Weights of a small mixture-of-experts language model, trained from scratch on English Wikipedia.
Size: width 256, vocabulary 2048, 49.1M parameters.
Experts: 40 experts in each of 6 layers, 288 GELU neurons an expert, 2 picks a token, a sigmoid router, a shared expert of 256 neurons.
Training: a variant of Adam for the experts, 1611M tokens, 12181 steps.
Below are experts of layer 6 (counted from 0) of a mixture-of-experts language model. Rows are named router (the router's row for the expert) and show model dimensions 128-191. Each number is 128 + 24 x the weight over its row's rms, rounded and kept within 0 to 255. Numbers have three digits each.
After each expert's rows: a language model's description of what the expert responds to; "mostly gets" lists some tokens that are sent to it at least half of the time. This comes from a sample of Wikipedia text that the model never trained on.

# expert 25
router:118148127115132133067126140162135088142131124123159154130108124118135099114106139127117137140142130102101103096150100134100104133110129123187143108147121128148150119117089194188145107113136156
What it handles: Standalone space tokens. Bare space tokens before the next word, e.g. after further, led or arrival, plus re- and h- word starts.
mostly gets: " re", " h", " Re", "Re", " "

# expert 4
router:163112096141121143140156149081123120140143117132083147084100088104123173151122108130110129122129134127151107106121141116115096112151111143128154108129144140165165112100144153154146152141108132
What it handles: Sentence-final periods. Periods ending a sentence or paragraph, usually before a line break, The, In or He; also list hyphens, apostrophes, question marks.
mostly gets: ").", ".", " Ab", "Personal", "’", "app"

# expert 12
router:107181104112155085122132106104185131070161137095162114162120135126151168138199126164186126120129119126178120072127134097102141103124110114124150106113118132144111087103110127128128100093107077
What it handles: Conjunctions and prepositions. Linking words such as and, to, with, by, or, but and auxiliaries had, has, have; also column bars in tables.
mostly gets: " and", " had", " has", " but", " have", " or"

# expert 29
router:116135128144154113147145097131118080137094143126127127145147145180093153124099190162134074090144127107132125114141122148127181112128126071100114148126111133167113121137181121104127145140089115
What it handles: Verb endings and C/D. Past-tense and -ing endings in verbs like released, located, moved, and word-initial C or D pieces like c-ensus, d-ances.
mostly gets: " C", " c", " D", " d", " appear", " moved"

# expert 11
router:075086125143131131126113139131132082091139120129109111119115174140134114134139095136132109134099147139115150139176071142122147131134165126109160126158154132130148135138124136098082115131150136
What it handles: Verbs, prepositions, line breaks. Line breaks after sentences and headings, plus linking words right after a subject noun phrase, such as is, was, are, at, in.
mostly gets: " ==", " Pri", " At", " at", " is", "---|---|---|---|"

# expert 21
router:138101129115147165107098156127122100123068117133171153132136125150142090172148144083142172107146126120165123149112142162154154144132098093130125162131126118139135122162151138127123126144134150
What it handles: List punctuation. Commas, semicolons, closing parentheses and table bars that separate list items or names, plus words like including and include.
mostly gets: "),", ");", ",", " –", " including", " include"

# expert 31
router:148152134172126117138148132155094114125140152135105112135150113134071122154103141145101168114121114088123116194118115168133153107173126138165157159129096129095119137149132108130121131138153134
What it handles: Verb stems. Verb beginnings and stems after he, she, it or to, such as wrote, received, won, found-ed, opera-ted, fa-il.
mostly gets: " wrote", " received", " won", " make", " said", " Ni"

# expert 18
router:131134190134142161123115107122161144105137122111093136123138125097199128131094100128120149117153148098135113136128117107114129146119124122128129170137151118088134134108127123107100149125111126
What it handles: Capitalized word-start syllables. Opening two-letter syllables of words, often capitalized, such as We in WeatherTech, Te in Techlife, Pe in Peak, and ne in next.
mostly gets: " Te", " ca", " Ne", " tr", " We", " Pe"

# expert 0
router:131143119122103128083117134161143173097167100109109109143148140106130149083096130139098134118160092125130114088119120139100109110153119149147129134162139116115149115156135134148105096146112103
What it handles: Foreign-name syllables. Open-syllable pieces like ka, ko, ta, ma, o inside non-English place and personal names, such as Parana, Langkawi, Kavita.
mostly gets: "ko", "iya", "ō", "ka", "è", "za"

# expert 33
router:115110113127105169107137122131132179152121100123103138145140149105135134083113088138109168143106109154120124144115203158139116091076133135157175178158092121116129167105146140155107121098114139
What it handles: Prepositions and conjunctions. Prepositions and clause-linking words after a noun or verb, such as of, in, for, over, after, when, though.
mostly gets: " after", " under", " when", " where", " about", " during"

# expert 22
router:123136129140195168154102165133112092110096134156151132137134115189130118155139083118107160190163132114116147137125125101120139094089137099114173111115121129139105128138131134093142129128131165
What it handles: Person name pieces. English given names like John, William, James, and the final pieces of surnames and place names, such as Randol-ph, Ibrahi-m, Quim-by.
mostly gets: " John", " York", " William", " Michael", " George", " Charles"

# expert 2
router:145127096076124109129131102128124119151139154164130136131133102106124077092161116120075143120125118129205114140132150122146152130137113109171096132121112094112146104134101150119139111130157146
What it handles: Word-initial f and capitals. First pieces of words, chiefly f or F starting words such as further, founder, fundamental, fief, plus capital P, T, D, G and the word if.
mostly gets: " F", " f", " sign", " Pat", " imp", "front"

# expert 6
router:154127146148160155086145142121130132098114140120096152135124087143139119076119120086129160126118146130083151168109154155130133111136145137103137115110192117144109113101078168099085153134162104
What it handles: Table row line breaks. Line breaks ending rows of wiki tables and lists, plus word-start pieces like st, pa, St, cc, br, as in story, According.
mostly gets: " st", " pa", " organ", " Pa", " St", "vol"

# expert 7
router:190100108098106130133094112131144164144128136131163073141149110121123129113131090154131139122119135126122082128111116158116151165133097122140159117139172114151120104136138086129099102098152123
What it handles: Species names, wiki markup. Latin species-name endings and genus or family words in taxonomy lists, plus heading equals signs, table bars, closing parentheses and politician.
mostly gets: " politician", "Species", " =", " species", " sp", " =="

# expert 16
router:097130147102160123134149156128104151165125175124056131139173121100117147143093104122127158183146108133098102153133088075139093147127133129133156108124119127113174106131164153119144115122139158
What it handles: Capitalized name openers. First syllable of a capitalized name, often after a comma, period or of, such as Mo in Morelos, Lo, Ha, Sha.
mostly gets: " lo", " Mo", " mo", " Lo", " Ko", " Sha"

# expert 30
router:111121090131130091128164141121166145121139167129146150151148123145113125112170120147088090145144135123129166117121148172166123142125126134139120179130113142099135126168128161063157160129164135
What it handles: Foreign surname endings. Closing pieces of non-English personal names, mostly Slavic, Turkish, Finnish, Indian or African, with diacritic letters like ć, š, ş, as in Musielak, Huhtanen.
mostly gets: "ć", "č", "ğ", "š", "ț", "han"

# expert 34
router:130170135135136181116129110167090156152113108105105151111111106159133082159115093137120117137105112173192121161136153143111131145089105104154118079123141119114130144100126114155096150156126114
What it handles: Century digits of years. The century part 18 or 19 at the start of years after in, from, or a parenthesis, as in 1934, 1853, plus word-start pieces like Bar, Har, El.
mostly gets: " (19", " Bar", " Har", " El", " Wal", " Cor"

# expert 1
router:172120134114115102122143122118141119106131179104110144101091146123148132132123140120118114162143118092110160138157162149140076138098095137153131144132126157131111084187149114115109096133159137
What it handles: Quantifiers and adjectives. Determiners, numbers and quantity words after the, is or as, such as a, two, all, more, new, each.
mostly gets: " two", " more", " all", " most", " well", " new"

# expert 23
router:112129162098170048158187100105148119135133076110131123093128139163095117107144150153160103134125143171101138106123170074123122132109104101124142166129135113125122142123135119110143107084142118
What it handles: Common concrete nouns. Everyday nouns and their final pieces in prose, often after the, such as music, water, car, film, work, church, stre-ak.
mostly gets: " music", " water", " car", " song", " power", " engine"

# expert 5
router:157153118154153106128135107120181166122105095159099132124112086122143175155172170149157097124099160114122108088137126137123113155161133078148148085130114132146111122104127090160161105122131146
What it handles: Vowel-initial word starts. Opening capitals or vowels of words, especially A, E, I, O, U, also La and Ju, often in tables and name lists.
mostly gets: " E", " U", " La", " Ju", " A", " la"

# expert 24
router:148142082117091123131095118162109134156185097113132163111073130173166122136111132133133126103119121121131097130154167082171127132147121183116142109110139134101147135119127154126166120108117146
What it handles: Single consonant pieces. Single letters like T, b, d, p, g opening or inside words, especially T starting Top, TV, Turnout, Treaty, and b in Quarterbacks.
mostly gets: " T", "b", "ib", " Jo", " App", " gene"

# expert 13
router:129123117153150118117121155144115163168137172144162143101145129116089114160141168130103118135147140122139163147153140111098192138131159150132105125152105139116139165137160143144128118164130110
What it handles: Month names and dates. Month names in dates after on, in or beginning, such as August 31 and March 13, plus line breaks and table bars.
mostly gets: " November", " Mar", " August", " April", " January", " June"

# expert 14
router:138128121142131124132104114185097108123127140131150125177147107171154094105087145124120095075108137095132138144127113098155088119118131189150114112127133159139143102136119117132173114120081106
What it handles: Years and closing punctuation. Year numbers or their last two digits, as in 2012, 19-72, 2024, plus closing quotes, parentheses, and relatives like which, who.
mostly gets: " comp", " 2011", " 2012", " 2017", " 2018", " 2016"

# expert 26
router:125104132158138076167160128143119116103115105124135132110149113156133112160094112143111113110135139116103138074155114159126101159157093143137092146123122104129129142102100140092147142160132147
What it handles: Table pipes and be-verbs. Cell-separating pipes in numeric wiki tables, especially between zeros, plus forms of be such as was, were, been, being.
mostly gets: " be", " being", "See", " been", " was", " |"

# expert 15
router:124139165121133118130123109152146161114115144113113141167154136139103147117128137139144121149152131097126131117126148112155128114108158137125112120105153150121153159108106115090149098109135133
What it handles: Table and field separators. Table column bars in header rows, heading == marks, and colons after infobox field labels like Full name, plus prepositions like of, to.
mostly gets: "|", "=", "→", " Best", ":", "=="

# expert 3
router:134163128124125107128159148090072101155143126150140122090142162123134095164149153125130176170133153094144131086068124170110142161161162093135162139140120127130120094091169150127105122137147112
What it handles: Institution name endings. Final words or suffix pieces ending organization and place names, such as University, Museum, Council, Organis-ation, Develop-ment, Secur-ity.
mostly gets: " Museum", " Army", " Force", " Company", " School", " Council"

# expert 20
router:102134145167086168143109114098088087132111153134170134150138129120099105150185147096179121118119122129153109119112181162138126098116111169143139167105146144128093134097145117148142123123095092
What it handles: i-ending syllables. Word-internal syllables ending in i, such as ri, li, hi, ci, plus Mi opening names: criminal, Whitney, Miss, bridge.
mostly gets: " Mi", "qui", "tri", "ci", "li", "pi"

# expert 37
router:131125162130106125116098143136117106166130134128130139166084068105109125149118152156157147135136158101098147141139165113063120140134161113115116153136113128147118121102144124171142098098102124
What it handles: Mid-word letters in names. Middle or final letter pieces, mostly s, t and z, inside proper names, often foreign, such as Swi-s-s, Kir-s-tin, Di-s-l.
mostly gets: "Š", " more", "os"

# expert 19
router:101129116116140147084158149112139111110147138142091131066146091119104120145134119111110130135134161129150172125125098156106115101135129136108118124121111145113107130150149116116110156079098117
What it handles: Numeric table cells. Spaces, digits, No, Total, currency and percent signs inside pipe-delimited tables, especially election results and sports statistics.
mostly gets: " No", "±", "£", " Total", "€", "#"

# expert 28
router:112107127120078114112163122103093100191128090114134116106128126125116151104154124152152117124159128135097130138123133143130136155160081135137125135143143124077136163126139149120125106126114125
What it handles: Opening punctuation. Open parentheses, opening quotes, hyphens inside compounds, line breaks, S and pro word starts, and LaTeX markup such as _{ and \.
mostly gets: " \"", " S", " pro", " Pro", " (", "–"

# expert 35
router:152092099090142161170106098131130155124160138114126110146098137143159144082085118092117130128129122176096090164095137103172144108140134135124104150134083147147112121161134108124117173133110091
What it handles: Acronym letters. Single capital letters and numerals inside acronyms, codes and Roman numerals, such as CGI, INXS, MOOC, II, FM 3110.
mostly gets: "BC", "X", " II", "I", " This", "€"

# expert 10
router:068126126117115171153123184115072137156137134144164111162145146165147126101110139097107102135150138080124139149113137158156115131098136140091135136125114132158136117105135134134107127121140134
What it handles: Nouns before "of". Common abstract or role nouns, often followed by of, such as use, part, an, success, president, addition, plus inner pieces of longer words.
mostly gets: " an", " part", " success", " plan", " president", " addition"

# expert 27
router:121136158137124128078113123115210102122160098135129139107107115134112149130123111155111134109127146162108106085098131119103160120110122156124125160128158135124148107154145116118134133128163121
What it handles: Place-name first words. Opening words of proper names, especially New, South, North, West, Port, Mount, as in New York or Portland, often in tables.
mostly gets: " New", " South", " West", " North", " count", " Gold"

# expert 9
router:124113160127130109150135139110132161084117114109162078113132183112142142160139095096154122149129085156138169099102095117137157124123147124111138111133125121170131115168110110113141156157132141
What it handles: Consonant word starts. First consonant piece of a word, such as B, G, p, W, R, as in p-lastics, B-lake, re-g-ularly.
mostly gets: " R", " p", " B", " b", " L", " W"

# expert 39
router:150159139117116084132107120123091139137116155149100096139143144106123094153112175107144141123099127133098107126105101128152116146177147101155105114125125136136134157113155133152093152092110134
What it handles: Determiners and possessives. Articles and possessive determiners before a noun phrase, mostly the, plus The, a, his, their, its, and nationality adjectives like German.
mostly gets: " the", " The", "The", " his", " their", " its"

# expert 8
router:111111098157120171119129144135151093107138098139123116127116097105089125106123070135135137144143101116159160152148081159133102139136144128085118120140148108112083177111114142134161145157099138
What it handles: Word-start pieces, sports. Word-start pieces and ordinals in sports, party and military text, such as So in Socialist, ch, po, 3rd, 2nd, second.
mostly gets: " ch", " so", " So", " Po", " po", " second"

# expert 17
router:134112102129118122143117132107132123096083117143156118078151190143149124139130130101137146130109165155132146109150126074105062093103147128075113104106097118124135116136121086104091142140164150
What it handles: Latinate prefixes. Word-initial Latinate prefix pieces such as de, dis, con, se, pre, su, as in de-adline, su-ggests, pre-stigious.
mostly gets: " de", " De", " Vi", " Di", " Se", " dis"

# expert 38
router:103170141114133094123134127149104151120128132152196133141150142124124120129102158111115156104112132116107173137097142137154149150117185108135138128123138136114129134126127145070140130081123101
What it handles: Numbers in tables and stats. Numbers that start a value, mostly in tables or statistics, like 66.6 ft, 92 tackles, 4,243 votes, plus single capitals M, K, P.
mostly gets: " M", " K", " P", " 0", " V", " 8"